{
  "hidden_size": 448,
  "d_expert": 64,
  "router_score": "softmax",
  "router_noise": 0.1,
  "init_std_router": 0.0152,
  "vocab_size": 50257,
  "tie_word_embeddings": false
}
Below are experts of layer 3 (counted from 0) of a mixture-of-experts language model. Rows are named router (the router's row for the expert), gate (a neuron's input weights, with its number), up (a neuron's input weights, with its number) and show model dimensions 256-319. Each number is 50 + 15 x the weight over its row's rms, rounded and kept within 0 to 99.
Before each expert's rows: "gets" lists some tokens that make up at least twice as much of what it gets as of all text; "comes after" lists some tokens at least twice as common just before its tokens as in all text. This comes from a sample of Wikipedia text that the model never trained on. Tokens count by the router's weight.

# expert 24
gets: "-", "|", "\n", " -", "–", " He"
comes after: "\n", " Al", " co", "\n ", "″", " al"
router:53 54 68 59 30 50 51 61 52 62 67 43 40 47 61 66 44 11 67 63 40 51 37 11 34 39 39 42 39 39 59 45 59 35 38 52 59 90 28 40 43 42 67 43 31 58 41 47 53 33 75 58 61 71 61 57 56 63 41 54 49 55 37 51
gate0:54 51 39 65 33 53 30 87 63 42 56 57 29 63 60 44 50 17 50 57 13 42 53 27 60 46 25 56 47 55 65 29 49 74 67 58 48 69 39 47 36 64 52 63 49 50 70 51 68 46 45 51 46 39 43 65 51 54 59 61 37 30 50 32
up0:47 49 55 31 63 43 67 02 36 53 46 37 69 39 36 55 44 83 53 40 88 58 43 71 43 54 69 49 51 40 28 71 50 30 34 39 48 31 61 52 60 37 45 42 52 46 30 47 32 57 53 43 50 55 56 40 49 48 36 39 57 70 54 62
gate1:54 53 49 38 70 59 50 55 36 52 43 50 30 80 23 54 71 65 43 90 49 38 59 73 54 66 78 42 54 58 56 52 29 36 67 41 60 54 67 32 70 61 48 55 60 21 59 63 40 56 33 60 49 31 36 44 39 60 32 38 61 39 47 74
up1:47 40 51 63 23 39 51 56 54 50 66 35 71 20 75 47 30 29 56 24 46 62 36 29 44 35 19 53 47 37 43 57 68 57 30 54 41 64 34 70 22 32 56 42 48 72 41 36 56 45 69 44 50 78 64 49 65 53 63 62 34 68 37 30
gate2:38 78 32 50 45 57 63 63 52 66 52 64 23 34 14 62 56 62 51 80 49 62 50 58 63 47 54 49 53 77 84 43 36 27 52 61 47 70 33 54 46 33 36 35 58 64 45 71 41 44 51 65 57 35 65 46 28 62 39 46 42 80 43 41
up2:75 28 57 40 55 39 31 35 32 31 38 44 62 87 68 14 49 38 55 26 45 40 35 27 48 33 67 61 46 00 27 43 77 47 51 29 47 41 54 47 51 33 60 71 64 52 53 14 64 48 27 27 43 73 35 38 54 50 66 63 53 49 50 33
gate3:59 61 22 41 49 48 48 75 62 75 32 59 55 61 62 36 59 53 54 47 66 72 35 42 46 42 70 28 42 50 86 52 55 41 50 32 45 33 41 21 71 62 68 43 67 30 79 59 61 28 39 35 35 68 68 60 48 31 61 63 65 37 64 41
up3:36 45 78 57 49 57 60 34 40 26 73 36 31 43 36 66 54 45 44 54 34 28 63 60 54 57 31 74 65 59 23 60 44 55 55 69 52 69 56 81 32 42 28 48 35 69 19 45 36 70 62 57 58 33 37 41 50 74 41 33 41 62 44 59
gate4:66 56 47 62 39 35 49 67 51 59 52 47 60 11 46 50 64 49 40 70 45 55 64 56 46 40 51 32 58 74 52 43 45 41 65 46 60 52 49 56 25 48 45 38 56 70 53 49 25 72 61 64 59 28 57 51 45 81 39 45 65 63 46 42
up4:45 47 33 36 43 81 46 39 53 52 44 24 42 60 37 37 50 65 62 48 55 30 16 52 58 55 60 85 38 32 49 48 49 68 45 48 42 33 74 48 42 54 40 38 42 36 61 58 61 08 49 48 43 58 28 60 69 21 41 52 46 38 62 56
gate5:54 42 68 60 20 37 48 67 50 41 60 13 44 40 81 44 35 11 75 38 46 55 43 26 45 39 45 33 44 40 59 35 57 48 70 61 64 74 47 35 56 45 54 50 32 64 28 56 60 43 56 60 55 71 49 34 60 56 56 64 33 88 38 43
up5:48 54 40 40 83 63 52 28 59 59 39 88 53 64 20 56 57 86 32 67 46 45 56 81 51 65 59 66 54 58 39 67 44 53 34 35 37 24 54 65 43 54 48 57 69 33 76 39 44 52 46 45 40 23 57 58 46 44 49 36 59 10 61 56
gate6:56 63 53 49 50 43 57 86 15 56 42 53 34 17 84 56 50 30 43 49 49 53 54 72 52 47 56 31 53 00 46 34 37 29 14 86 47 61 53 50 40 51 38 47 61 48 21 70 34 49 54 70 77 37 60 40 34 60 21 50 49 43 53 70
up6:47 48 40 45 32 28 40 66 54 39 71 61 33 46 99 35 40 50 43 64 43 47 71 51 48 42 53 40 46 26 30 49 64 25 39 83 54 74 47 69 48 53 57 65 34 48 48 67 36 35 44 57 70 62 50 41 57 56 24 62 47 74 50 44
gate7:40 63 41 37 69 41 72 74 46 52 37 67 49 60 40 84 64 67 54 56 48 58 78 79 51 36 56 44 65 62 57 28 39 40 75 60 57 64 45 47 35 60 54 44 72 42 69 56 44 43 40 56 80 64 44 36 33 70 07 73 48 62 42 60
up7:56 35 42 40 78 61 45 36 62 41 47 71 64 00 55 50 52 75 48 48 71 36 32 64 40 56 34 65 53 00 43 30 52 58 70 68 38 43 83 57 45 56 61 52 73 44 68 56 53 40 45 39 64 51 53 75 46 64 58 53 43 76 35 22
gate8:47 67 49 50 62 41 42 18 54 42 35 58 63 37 27 63 34 63 29 69 64 47 47 84 66 66 58 39 71 40 57 24 50 38 43 55 49 39 51 52 36 32 46 70 68 51 43 60 71 47 54 63 70 39 42 33 30 54 55 21 47 83 27 60
up8:69 72 36 16 59 41 38 04 25 50 41 39 60 43 44 50 43 47 41 48 60 66 40 83 66 65 48 21 42 46 70 40 44 38 28 76 47 42 67 52 74 58 58 57 55 55 40 50 72 72 37 62 51 55 52 68 26 43 66 50 69 53 39 42
gate9:42 58 33 44 55 51 45 74 70 44 19 45 29 25 27 39 50 45 34 46 62 58 63 65 51 41 47 70 39 57 56 65 48 40 53 64 44 29 85 63 43 43 49 42 73 57 42 61 59 68 42 25 53 43 43 61 51 43 42 43 38 51 63 51
up9:78 62 50 43 57 50 31 59 58 60 34 54 39 58 33 51 37 57 39 59 25 54 52 31 55 54 38 39 47 40 59 21 61 84 54 32 71 60 43 58 54 49 36 41 35 50 64 73 28 26 51 53 64 49 20 24 35 52 59 29 50 61 52 37
gate10:59 54 46 62 29 63 58 31 64 80 43 46 33 63 45 75 56 38 33 53 68 74 52 70 53 55 37 42 46 65 88 30 44 37 95 82 52 55 68 45 42 59 56 28 77 35 50 71 37 34 62 58 68 70 44 46 45 56 31 36 64 62 44 56
up10:36 40 84 56 61 39 56 45 82 26 60 47 71 29 42 46 75 60 63 34 57 15 44 73 47 61 24 45 45 45 25 65 35 51 33 38 57 46 25 56 58 44 48 75 39 75 29 49 56 54 32 56 67 83 53 34 48 34 77 40 54 49 38 49
gate11:54 67 44 39 44 60 58 61 92 62 26 72 32 45 52 81 48 55 50 68 47 40 68 59 69 60 48 48 58 57 70 35 41 25 41 48 43 61 53 34 47 66 51 57 54 38 49 77 69 53 77 55 65 71 55 01 35 50 42 27 67 58 53 75
up11:51 63 50 52 36 62 65 70 93 54 25 80 49 50 64 64 49 49 53 57 38 49 78 54 56 54 52 54 45 75 70 24 49 43 50 55 55 62 56 30 46 49 52 53 60 52 46 67 64 48 66 53 67 59 66 18 39 53 55 22 79 57 49 61
gate12:63 48 58 54 65 62 34 59 79 30 63 42 64 33 40 44 47 45 60 26 40 51 40 64 54 61 28 63 35 62 47 57 60 48 28 62 52 67 29 36 69 41 50 55 58 65 38 66 73 29 51 51 41 26 36 49 47 61 57 72 39 37 56 56
up12:64 47 59 48 64 67 35 58 74 28 59 32 65 33 37 47 51 47 70 29 40 52 36 61 51 64 26 66 37 63 44 56 58 46 26 58 59 70 22 39 70 38 50 51 59 65 41 69 77 29 51 49 40 31 37 52 45 63 58 70 41 36 55 52
gate13:38 20 68 43 40 32 76 47 32 44 41 54 45 47 18 58 49 66 30 60 72 62 69 52 56 75 25 67 28 56 40 54 34 49 66 37 60 64 48 66 35 51 39 20 46 50 55 52 57 29 18 79 73 40 24 56 56 76 38 43 41 44 65 53
up13:46 60 66 59 24 50 45 40 49 44 37 43 53 52 51 51 76 40 30 60 76 70 61 67 65 64 47 55 31 27 55 71 57 39 68 54 52 65 53 66 49 48 62 43 54 69 51 60 42 47 50 61 35 57 50 60 40 86 53 57 60 62 65 66
gate14:52 64 28 67 40 10 61 88 59 56 40 60 07 31 47 53 75 38 63 45 44 04 53 41 55 50 57 57 72 42 33 47 40 40 17 44 25 26 62 67 47 50 45 34 44 59 50 75 50 49 52 77 41 32 50 54 31 86 48 61 34 66 51 70
up14:50 52 04 55 41 42 61 34 64 66 46 57 25 58 48 73 39 47 29 51 15 51 44 43 41 76 94 51 53 27 39 62 48 63 52 62 51 63 79 63 21 58 22 47 47 35 61 55 64 49 44 72 35 51 49 52 55 73 75 45 69 54 59 71
gate15:71 78 28 54 54 55 46 58 51 69 41 71 50 52 48 71 63 51 24 57 62 43 70 37 66 62 38 46 66 54 54 49 25 44 54 70 55 35 75 26 54 71 57 49 72 34 52 60 67 71 54 74 63 37 54 51 23 76 47 22 77 60 34 70
up15:46 66 51 53 48 47 73 54 32 46 68 50 34 76 58 53 40 80 38 67 33 28 41 99 60 49 62 37 60 33 99 45 45 20 45 37 56 82 32 53 51 46 57 27 38 59 48 30 86 44 39 39 48 30 82 74 51 67 23 58 52 44 65 53
gate16:34 66 42 52 43 60 80 45 68 54 42 60 56 51 33 68 59 70 63 46 64 48 58 61 48 49 31 53 58 57 46 52 19 36 46 92 61 68 73 43 35 50 51 42 54 50 49 78 41 53 50 54 50 71 45 37 20 41 29 44 40 68 41 48
up16:55 68 56 56 69 37 33 56 44 59 38 37 50 41 72 53 37 40 41 61 26 44 54 37 58 51 54 53 52 59 52 42 72 35 36 51 67 51 26 55 68 51 49 48 44 38 25 22 26 56 29 50 83 55 63 39 52 66 66 37 53 30 49 23
gate17:37 64 29 42 48 55 70 74 67 75 56 59 35 63 47 67 50 65 59 51 45 48 66 53 47 39 76 36 53 32 54 16 30 39 71 69 60 56 46 48 38 46 64 54 52 42 56 67 63 35 31 47 48 32 65 62 34 76 50 54 52 59 61 63
up17:37 42 45 80 45 38 79 64 56 63 49 51 35 46 47 51 71 45 52 59 52 46 70 35 69 67 70 24 39 46 61 35 50 64 70 51 51 51 40 28 26 59 89 36 55 64 75 51 52 80 36 64 55 45 47 33 69 78 42 44 40 43 59 83
gate18:28 57 66 53 28 35 60 59 41 63 62 63 31 30 80 34 60 54 51 65 47 58 46 36 49 53 25 28 41 68 78 75 50 48 48 72 39 66 80 23 45 46 69 64 69 21 66 50 42 35 60 51 65 42 62 79 48 81 43 59 24 68 53 60
up18:30 45 59 56 27 31 59 36 50 67 61 70 50 41 85 44 60 63 59 56 44 49 40 44 52 56 30 30 48 64 71 75 47 51 46 72 33 62 76 20 38 41 61 67 64 20 48 54 56 27 55 47 77 41 61 77 50 84 47 61 27 52 63 49
gate19:70 66 50 52 50 64 48 69 57 33 37 24 62 51 48 56 65 62 55 28 41 72 69 64 68 71 36 54 55 65 58 58 49 45 69 47 74 53 50 62 43 61 37 38 67 57 31 52 46 70 65 55 41 31 56 59 53 62 20 46 65 37 71 53
up19:77 55 49 48 55 74 35 68 56 21 24 05 70 70 62 51 58 55 56 22 38 61 67 61 65 63 38 58 58 60 50 65 52 50 76 51 75 64 51 46 37 72 53 44 63 64 50 44 55 70 40 51 43 49 44 55 48 55 30 36 58 41 80 52
gate20:71 63 81 58 75 63 63 39 44 40 55 60 51 46 60 39 47 62 59 47 30 49 41 37 28 14 59 15 45 45 54 57 54 49 93 62 78 60 33 34 29 41 45 37 41 66 37 44 46 41 66 47 40 79 63 28 55 42 33 52 58 41 47 29
up20:67 57 84 59 68 57 59 37 31 33 59 58 57 39 65 32 42 54 62 41 33 49 34 35 22 22 62 16 31 35 51 60 59 50 91 66 78 62 36 35 24 42 49 37 45 67 37 39 43 38 60 46 46 75 55 34 64 36 38 54 56 46 47 23
gate21:76 80 43 69 44 70 51 76 78 52 10 33 33 52 55 66 45 38 62 56 80 68 45 59 53 49 35 54 86 62 58 58 41 55 61 55 80 25 63 27 64 51 61 25 45 47 71 66 57 68 57 78 55 50 26 49 30 59 23 21 20 73 30 49
up21:15 15 64 33 61 32 67 25 28 64 89 63 66 46 32 43 68 81 32 37 23 31 60 37 43 47 67 47 16 39 42 45 56 44 47 60 21 56 37 69 40 49 47 74 60 60 42 39 37 44 36 26 46 44 69 42 68 44 72 58 80 20 71 57
gate22:62 48 52 52 40 57 60 90 51 40 76 38 50 64 56 65 44 46 30 36 71 51 98 56 58 43 56 18 60 48 67 58 28 35 57 62 53 38 49 46 45 57 48 36 89 61 43 48 68 69 56 76 63 73 47 69 48 50 53 51 41 48 73 39
up22:26 68 48 32 21 59 34 39 42 37 49 26 57 55 54 50 46 52 66 70 18 39 27 37 59 46 62 49 42 34 68 83 38 51 44 53 41 79 49 41 60 58 52 50 34 83 47 59 39 51 52 00 51 46 68 61 51 64 55 60 52 55 51 41
gate23:67 62 39 56 60 59 62 35 44 39 17 65 66 40 46 53 66 67 43 61 49 62 63 41 72 53 62 33 65 33 62 37 47 13 49 72 69 60 39 33 70 70 69 51 55 61 52 24 60 74 45 50 79 22 37 81 32 66 50 48 51 53 23 70
up23:70 80 70 31 76 46 76 44 57 48 34 71 57 52 45 35 43 33 46 38 58 32 39 42 46 62 80 40 55 60 38 67 47 46 45 66 60 67 32 35 69 62 50 62 42 86 75 23 49 53 48 46 59 57 52 57 58 74 29 49 38 61 39 90
gate24:34 83 28 42 36 28 17 55 25 68 54 46 45 47 67 53 53 30 17 46 88 62 71 44 35 87 39 29 45 49 49 34 33 58 39 30 52 72 58 38 57 38 62 40 41 47 79 38 31 78 39 77 53 54 73 55 29 77 54 56 56 48 54 58
up24:38 74 29 30 37 24 15 62 27 65 48 48 37 56 70 59 49 25 21 45 73 67 63 46 36 75 53 53 50 52 49 38 45 58 40 26 60 74 60 35 57 38 57 43 31 40 72 39 46 78 39 71 58 71 72 62 30 66 45 51 58 52 67 59
gate25:66 51 49 40 73 56 72 65 76 52 47 53 62 45 08 71 46 48 70 77 31 87 67 76 55 50 45 49 35 51 59 40 54 37 50 57 42 46 52 49 38 52 53 41 51 51 52 59 36 38 60 69 47 31 89 47 29 48 24 36 53 59 34 80
up25:51 20 55 40 48 62 55 65 50 61 43 49 76 42 44 64 44 52 64 55 57 69 26 50 41 39 47 73 28 46 18 45 57 55 54 30 46 44 53 57 47 55 56 77 74 44 76 33 64 62 35 36 60 84 59 25 68 10 60 39 22 57 26 38
gate26:52 42 81 57 35 52 47 48 55 28 61 62 59 42 75 48 52 43 54 41 69 80 46 46 41 53 11 52 46 38 32 54 46 36 37 47 24 86 40 58 81 61 52 49 49 50 52 51 58 54 58 36 50 58 76 50 53 46 32 48 44 50 51 47
up26:48 55 19 43 64 52 54 47 38 68 32 40 44 63 28 50 52 56 47 58 34 21 54 53 62 54 88 49 57 66 65 43 49 62 59 48 70 11 65 46 20 43 45 43 49 52 45 50 39 46 38 59 49 40 28 45 44 57 67 50 57 54 51 55
gate27:59 68 31 39 94 59 66 47 62 48 37 64 49 35 49 66 62 52 56 39 60 51 66 42 67 65 25 64 54 57 73 42 16 50 49 57 56 53 82 37 33 50 41 29 75 60 54 33 64 46 39 74 72 38 71 58 23 59 60 41 56 48 67 74
up27:34 30 46 73 38 46 39 73 63 47 62 42 48 58 50 23 39 62 51 53 38 99 45 51 45 53 60 36 40 31 36 31 64 45 67 49 45 50 17 49 54 47 50 45 41 25 55 52 25 64 51 58 43 75 43 51 54 32 54 55 45 40 50 31
gate28:52 65 55 38 63 24 56 50 19 47 41 54 45 70 39 56 58 53 43 53 57 68 81 92 80 68 64 18 54 57 39 38 35 57 30 29 56 60 56 53 55 47 53 18 76 55 44 64 43 35 40 69 53 52 63 41 30 50 61 35 51 47 51 48
up28:74 31 47 51 45 72 35 54 47 59 45 58 48 34 41 33 52 51 61 62 45 54 21 45 47 66 47 39 39 19 41 57 77 46 45 81 45 65 53 42 52 37 33 50 58 60 52 35 45 45 38 24 68 48 51 52 61 75 55 60 41 56 38 54
gate29:67 47 55 58 24 27 47 45 35 49 55 49 56 54 37 82 46 43 86 58 85 60 56 52 80 46 51 32 44 68 63 61 34 62 39 50 35 68 61 38 50 59 31 40 46 27 10 50 20 43 68 66 63 47 43 60 33 50 46 35 40 59 49 48
up29:73 49 80 54 54 65 34 51 35 26 47 24 78 33 65 54 65 53 51 46 54 38 51 58 39 51 46 53 35 57 32 49 17 41 45 50 54 30 45 75 54 37 41 40 28 55 50 15 52 56 68 52 42 66 59 69 37 76 63 49 38 74 65 27
gate30:66 44 33 60 29 67 67 68 43 39 35 27 69 44 68 63 66 58 41 93 45 52 59 63 51 49 41 64 75 43 57 33 53 64 59 43 65 52 62 31 60 55 31 00 53 52 54 60 48 41 41 58 48 36 34 47 25 66 56 67 56 58 50 80
up30:64 45 30 74 48 58 55 63 44 42 61 04 50 38 41 57 44 48 40 66 30 70 48 56 43 52 52 47 64 81 51 32 42 59 62 64 35 55 61 41 40 47 36 62 42 95 66 60 41 22 44 52 47 50 42 67 46 48 66 75 59 61 41 61
gate31:44 58 20 28 34 73 43 46 56 85 26 50 33 31 54 55 34 47 66 59 80 51 62 73 48 53 84 56 78 39 34 49 45 04 50 71 83 25 89 54 68 66 30 25 71 42 50 59 74 99 50 54 65 33 54 35 31 45 49 44 45 60 45 45
up31:54 42 81 69 63 31 60 58 44 14 74 50 68 70 49 51 65 52 31 41 20 52 41 27 52 48 15 46 25 66 66 52 52 94 52 27 20 75 09 49 38 36 64 73 37 58 50 32 27 05 52 46 36 68 50 67 64 58 53 56 52 40 54 55
gate32:76 58 49 46 53 68 65 54 41 50 38 59 72 23 19 67 56 54 41 54 42 48 53 87 74 51 48 44 53 52 53 54 40 33 78 24 61 58 41 27 35 48 57 41 56 48 50 71 54 60 50 63 65 56 61 34 36 55 38 26 46 49 51 68
up32:36 42 31 44 42 25 44 46 87 64 58 47 37 69 80 42 40 27 69 40 57 58 43 00 38 59 69 59 42 56 47 43 64 66 20 73 43 43 65 74 60 47 56 58 48 53 45 40 54 45 60 30 42 33 36 65 70 55 63 67 55 47 50 38
gate33:29 27 39 61 28 55 57 38 78 59 64 55 62 52 84 43 39 26 53 71 30 70 28 30 52 64 46 46 44 46 52 33 63 69 44 56 45 41 73 51 32 53 66 58 52 53 41 40 76 42 57 71 35 33 82 38 52 72 53 62 50 62 61 48
up33:63 69 59 28 58 54 45 48 23 43 25 50 39 52 22 61 69 85 50 36 61 22 73 83 51 39 49 49 57 64 50 64 32 29 69 38 56 53 28 56 64 50 27 37 52 40 57 65 32 50 41 29 57 51 19 56 40 38 48 33 42 33 41 53
gate34:47 65 56 35 77 40 69 60 47 71 46 36 55 34 50 48 69 20 53 63 67 47 60 56 64 36 36 35 65 57 46 42 53 20 33 42 50 53 36 58 53 57 29 50 75 47 41 13 52 72 53 67 55 18 49 53 32 79 53 53 60 77 41 47
up34:54 26 31 53 02 18 27 33 54 51 44 46 38 69 22 50 55 68 42 30 54 17 47 58 37 59 56 61 59 31 71 48 45 62 58 57 49 55 53 30 55 39 48 39 36 40 45 60 66 42 31 47 57 40 51 30 44 32 57 41 55 61 40 50
gate35:82 44 57 52 74 45 57 34 56 65 57 59 46 39 26 68 65 54 65 59 50 44 45 25 50 40 60 57 53 75 49 74 26 50 38 79 38 41 68 37 54 61 42 42 62 31 46 51 61 75 66 44 65 14 60 49 44 67 49 45 56 73 47 63
up35:26 53 55 38 17 31 33 49 39 32 63 54 72 45 68 38 24 44 38 42 39 51 71 69 44 34 48 49 50 06 50 26 79 39 58 24 48 58 32 60 44 59 59 53 40 62 53 54 49 42 41 53 31 82 40 59 64 32 57 45 18 28 63 45
gate36:64 38 34 37 33 58 39 80 48 29 46 50 38 64 44 43 45 50 51 66 54 35 48 48 53 46 23 42 51 41 53 61 70 65 54 43 83 62 19 52 31 33 47 46 38 53 69 73 51 27 50 35 43 52 35 85 46 28 40 45 63 38 65 47
up36:68 33 42 43 38 75 59 63 62 59 49 40 55 50 55 46 43 31 40 35 28 48 44 34 52 32 42 58 56 65 73 44 62 53 45 69 49 44 50 58 80 38 44 58 50 61 41 15 51 59 49 32 62 50 09 69 50 58 65 63 21 53 69 40
gate37:77 54 40 50 76 47 51 48 55 51 47 49 64 46 54 59 51 50 25 47 56 54 45 24 76 47 52 87 77 66 87 18 56 44 58 65 68 59 84 55 46 61 53 64 74 70 11 47 23 53 62 84 46 44 45 27 36 39 50 21 55 61 62 76
up37:76 56 55 41 84 65 51 45 57 41 50 50 49 60 66 70 52 22 40 57 73 54 41 15 74 59 58 51 50 44 59 31 41 48 49 45 70 82 67 54 51 70 50 50 70 62 19 47 28 61 49 83 67 65 60 25 39 45 45 21 52 42 57 59
gate38:54 62 33 35 63 55 53 63 54 35 41 54 52 47 36 71 60 76 48 49 75 42 41 67 73 46 41 39 72 49 53 31 31 34 97 48 49 62 71 39 73 56 40 53 70 53 44 85 56 59 25 40 68 61 44 54 25 65 38 17 36 63 51 60
up38:39 33 58 89 47 54 46 43 37 59 51 33 71 61 50 40 58 45 61 53 38 50 57 34 26 57 63 71 42 64 35 60 64 66 18 31 39 50 31 49 42 50 48 35 23 37 71 31 40 35 67 57 39 44 56 39 76 24 61 79 67 45 55 33
gate39:46 60 29 66 77 48 48 70 57 61 45 41 55 64 51 62 58 64 27 75 64 32 60 40 52 53 25 36 69 65 56 75 30 34 63 57 50 55 71 35 52 43 56 31 60 33 49 47 39 43 49 53 76 87 50 62 36 52 40 32 63 74 55 70
up39:54 28 46 60 36 51 47 21 46 47 59 58 51 40 51 41 51 49 75 52 70 49 48 42 31 38 85 59 25 56 53 53 68 61 33 40 60 33 28 65 40 25 44 65 59 76 58 46 52 67 59 59 51 21 54 38 57 45 67 52 47 31 43 31
gate40:37 39 22 58 52 44 58 40 46 77 72 53 43 43 56 64 61 64 27 77 50 63 46 53 65 69 53 34 47 47 79 57 36 32 63 63 47 53 79 27 50 62 54 32 73 64 35 49 63 54 38 47 62 32 52 53 25 51 56 48 38 58 38 70
up40:40 68 42 54 75 24 47 79 51 53 50 13 51 15 38 46 37 35 67 34 55 64 74 51 28 52 36 39 50 46 51 45 43 41 45 44 40 53 28 63 43 36 60 42 46 62 40 77 26 54 60 45 61 50 76 45 41 53 39 56 52 64 23 57
gate41:76 69 44 41 47 82 84 62 38 75 52 52 40 64 63 64 49 48 25 65 50 55 81 81 73 53 37 55 60 63 81 69 30 23 52 52 49 56 61 43 54 42 43 53 74 53 52 83 49 65 50 58 63 36 41 59 45 43 42 45 50 58 74 65
up41:74 69 49 58 61 76 59 56 43 81 51 22 52 45 41 59 41 44 16 36 39 44 80 75 54 56 34 49 47 56 65 55 61 23 44 44 70 39 51 38 58 43 45 52 57 70 39 71 61 39 31 54 40 37 42 58 48 54 35 65 41 54 63 63
gate42:69 54 58 57 61 71 71 60 27 29 32 74 42 40 32 67 49 67 43 53 39 86 58 65 66 77 58 53 61 45 61 43 56 50 38 48 59 73 56 29 49 72 41 30 64 58 63 40 37 59 45 52 59 25 64 23 41 74 37 37 85 79 49 73
up42:42 53 59 55 40 33 27 37 52 69 64 44 51 38 70 36 54 37 58 47 65 04 34 19 41 25 45 55 33 39 33 80 54 38 70 39 54 29 29 63 68 35 44 67 23 40 23 61 52 36 56 46 40 74 42 59 56 31 61 68 34 41 42 32
gate43:35 65 26 49 72 68 71 62 63 39 38 87 21 65 33 62 65 88 60 91 55 37 54 74 68 63 66 57 51 83 67 42 44 16 61 56 64 60 54 29 48 71 17 57 84 47 54 61 45 41 51 64 54 43 54 32 37 70 25 37 49 51 53 57
up43:49 75 59 63 59 52 76 96 68 62 62 45 24 30 28 65 71 79 83 80 54 45 61 72 51 48 58 47 42 96 76 35 50 24 63 50 41 50 26 33 45 65 57 49 65 64 47 43 32 50 52 74 77 42 50 31 62 47 44 43 54 48 39 53
gate44:45 67 25 39 47 50 75 28 77 49 35 00 55 43 59 58 66 55 53 74 51 66 63 67 47 65 37 48 54 78 71 49 35 28 50 42 52 54 48 68 53 53 43 55 51 47 64 74 39 56 42 72 59 52 63 44 33 80 49 41 50 38 73 48
up44:46 73 17 54 76 82 73 45 50 71 39 35 44 57 47 63 70 79 51 80 57 55 57 73 45 74 39 54 69 75 74 44 29 37 53 43 51 48 57 50 58 66 39 51 61 40 52 39 44 60 32 76 50 38 49 61 34 67 53 47 44 53 74 64
gate45:54 30 32 61 64 70 43 70 61 52 31 26 77 15 67 43 63 36 32 40 72 23 37 57 43 47 14 45 75 56 76 43 24 19 55 61 43 31 44 48 40 35 54 38 39 60 29 73 44 40 63 37 50 42 52 59 45 64 10 58 46 45 38 42
up45:54 26 33 66 70 65 36 63 56 52 35 22 85 19 68 43 56 34 29 37 79 16 36 52 47 49 13 43 76 47 73 49 27 22 53 60 40 35 39 44 39 31 52 42 32 61 31 75 48 43 71 37 44 42 45 61 54 61 20 58 55 36 34 41
gate46:38 45 41 70 55 51 83 48 50 55 45 71 35 63 67 59 43 49 45 57 74 58 58 61 51 62 46 39 59 53 74 00 44 44 53 85 86 51 41 37 39 45 66 47 66 47 56 56 47 25 36 33 68 75 62 37 50 44 57 61 54 39 30 55
up46:69 58 55 35 67 68 36 50 54 48 49 40 65 34 27 43 65 55 47 56 27 55 60 99 62 31 31 76 55 73 41 80 44 42 64 08 30 31 51 68 53 44 49 48 61 58 44 40 66 54 54 61 41 08 57 65 44 66 47 61 42 78 65 37
gate47:53 54 41 61 39 51 62 56 24 29 47 34 45 46 46 58 56 58 84 55 56 29 64 42 37 41 99 45 48 48 43 41 50 58 35 43 54 78 29 51 60 39 44 23 58 45 34 45 43 54 65 50 55 85 45 68 53 49 62 48 80 63 44 42
up47:53 52 46 70 46 47 57 53 32 34 53 44 43 50 38 43 48 51 87 47 52 31 58 44 29 40 97 53 44 52 37 41 59 66 32 39 46 73 36 54 59 33 53 35 49 56 43 41 36 48 77 49 55 77 48 62 62 42 68 53 77 58 41 32
gate48:29 30 19 49 47 59 47 72 37 26 53 77 79 57 70 38 49 43 50 81 62 48 37 73 40 34 45 64 38 54 31 62 56 62 36 32 32 37 20 25 71 37 42 63 37 70 62 44 69 43 43 38 40 60 43 74 60 28 61 27 49 32 56 48
up48:75 47 74 57 42 27 44 37 69 61 56 22 06 55 34 66 61 46 54 22 52 40 70 29 60 46 76 68 53 46 56 45 56 48 54 41 59 64 59 71 46 59 69 43 60 37 29 40 50 57 40 54 52 60 71 33 52 53 71 66 47 60 54 51
gate49:76 67 62 38 49 57 35 85 64 48 49 57 73 72 37 61 62 49 39 64 56 54 88 80 70 60 32 36 74 82 76 48 28 43 54 61 57 32 66 41 45 47 60 44 64 61 62 62 23 92 27 44 38 44 59 36 20 32 26 43 53 69 55 69
up49:52 52 51 29 52 50 55 75 56 60 27 49 58 52 42 55 63 55 42 68 74 65 79 84 69 56 45 38 81 75 62 51 25 45 62 58 72 40 69 56 59 55 73 22 56 54 63 63 42 76 41 57 48 53 60 38 28 24 31 31 59 71 60 54
gate50:75 43 38 47 63 61 75 62 46 43 30 76 49 40 66 67 29 50 39 98 48 56 51 49 57 50 30 68 69 58 59 35 37 50 43 77 59 47 71 37 56 57 18 13 76 51 31 41 40 24 53 50 63 54 41 48 36 79 46 41 43 56 49 41
up50:40 48 57 39 47 36 42 22 38 37 64 43 48 79 47 39 83 55 65 22 49 54 64 42 34 45 67 48 42 46 47 66 74 54 46 28 40 46 35 62 52 61 57 75 34 59 69 60 45 62 18 42 56 36 57 28 67 36 51 50 56 49 54 68
gate51:45 68 25 47 28 71 32 52 62 61 40 24 73 63 77 61 65 63 26 31 49 30 43 49 36 43 33 46 39 40 33 62 34 57 57 39 72 80 29 35 60 52 44 23 48 60 65 30 58 44 64 37 43 19 40 53 49 63 60 68 67 55 68 49
up51:46 65 31 44 31 66 33 50 51 58 62 27 77 79 75 62 65 51 29 34 50 28 46 53 34 40 39 47 40 25 37 59 25 56 58 30 69 68 38 27 71 50 41 20 33 61 61 30 64 47 49 34 33 24 23 60 41 58 72 69 51 62 60 47
gate52:52 46 43 31 22 29 44 61 47 53 59 44 77 55 56 31 68 73 23 62 71 33 52 63 77 60 46 37 37 75 43 50 22 44 38 65 40 81 36 60 51 66 64 54 63 43 26 37 39 37 50 65 39 71 41 43 35 66 48 49 72 47 62 61
up52:26 30 36 49 51 52 55 71 40 45 42 49 55 39 47 63 80 61 34 61 55 46 40 77 51 67 47 37 47 47 59 48 51 72 36 46 50 80 33 57 61 55 42 51 70 62 16 62 41 40 61 65 41 10 42 60 53 58 43 51 63 63 24 72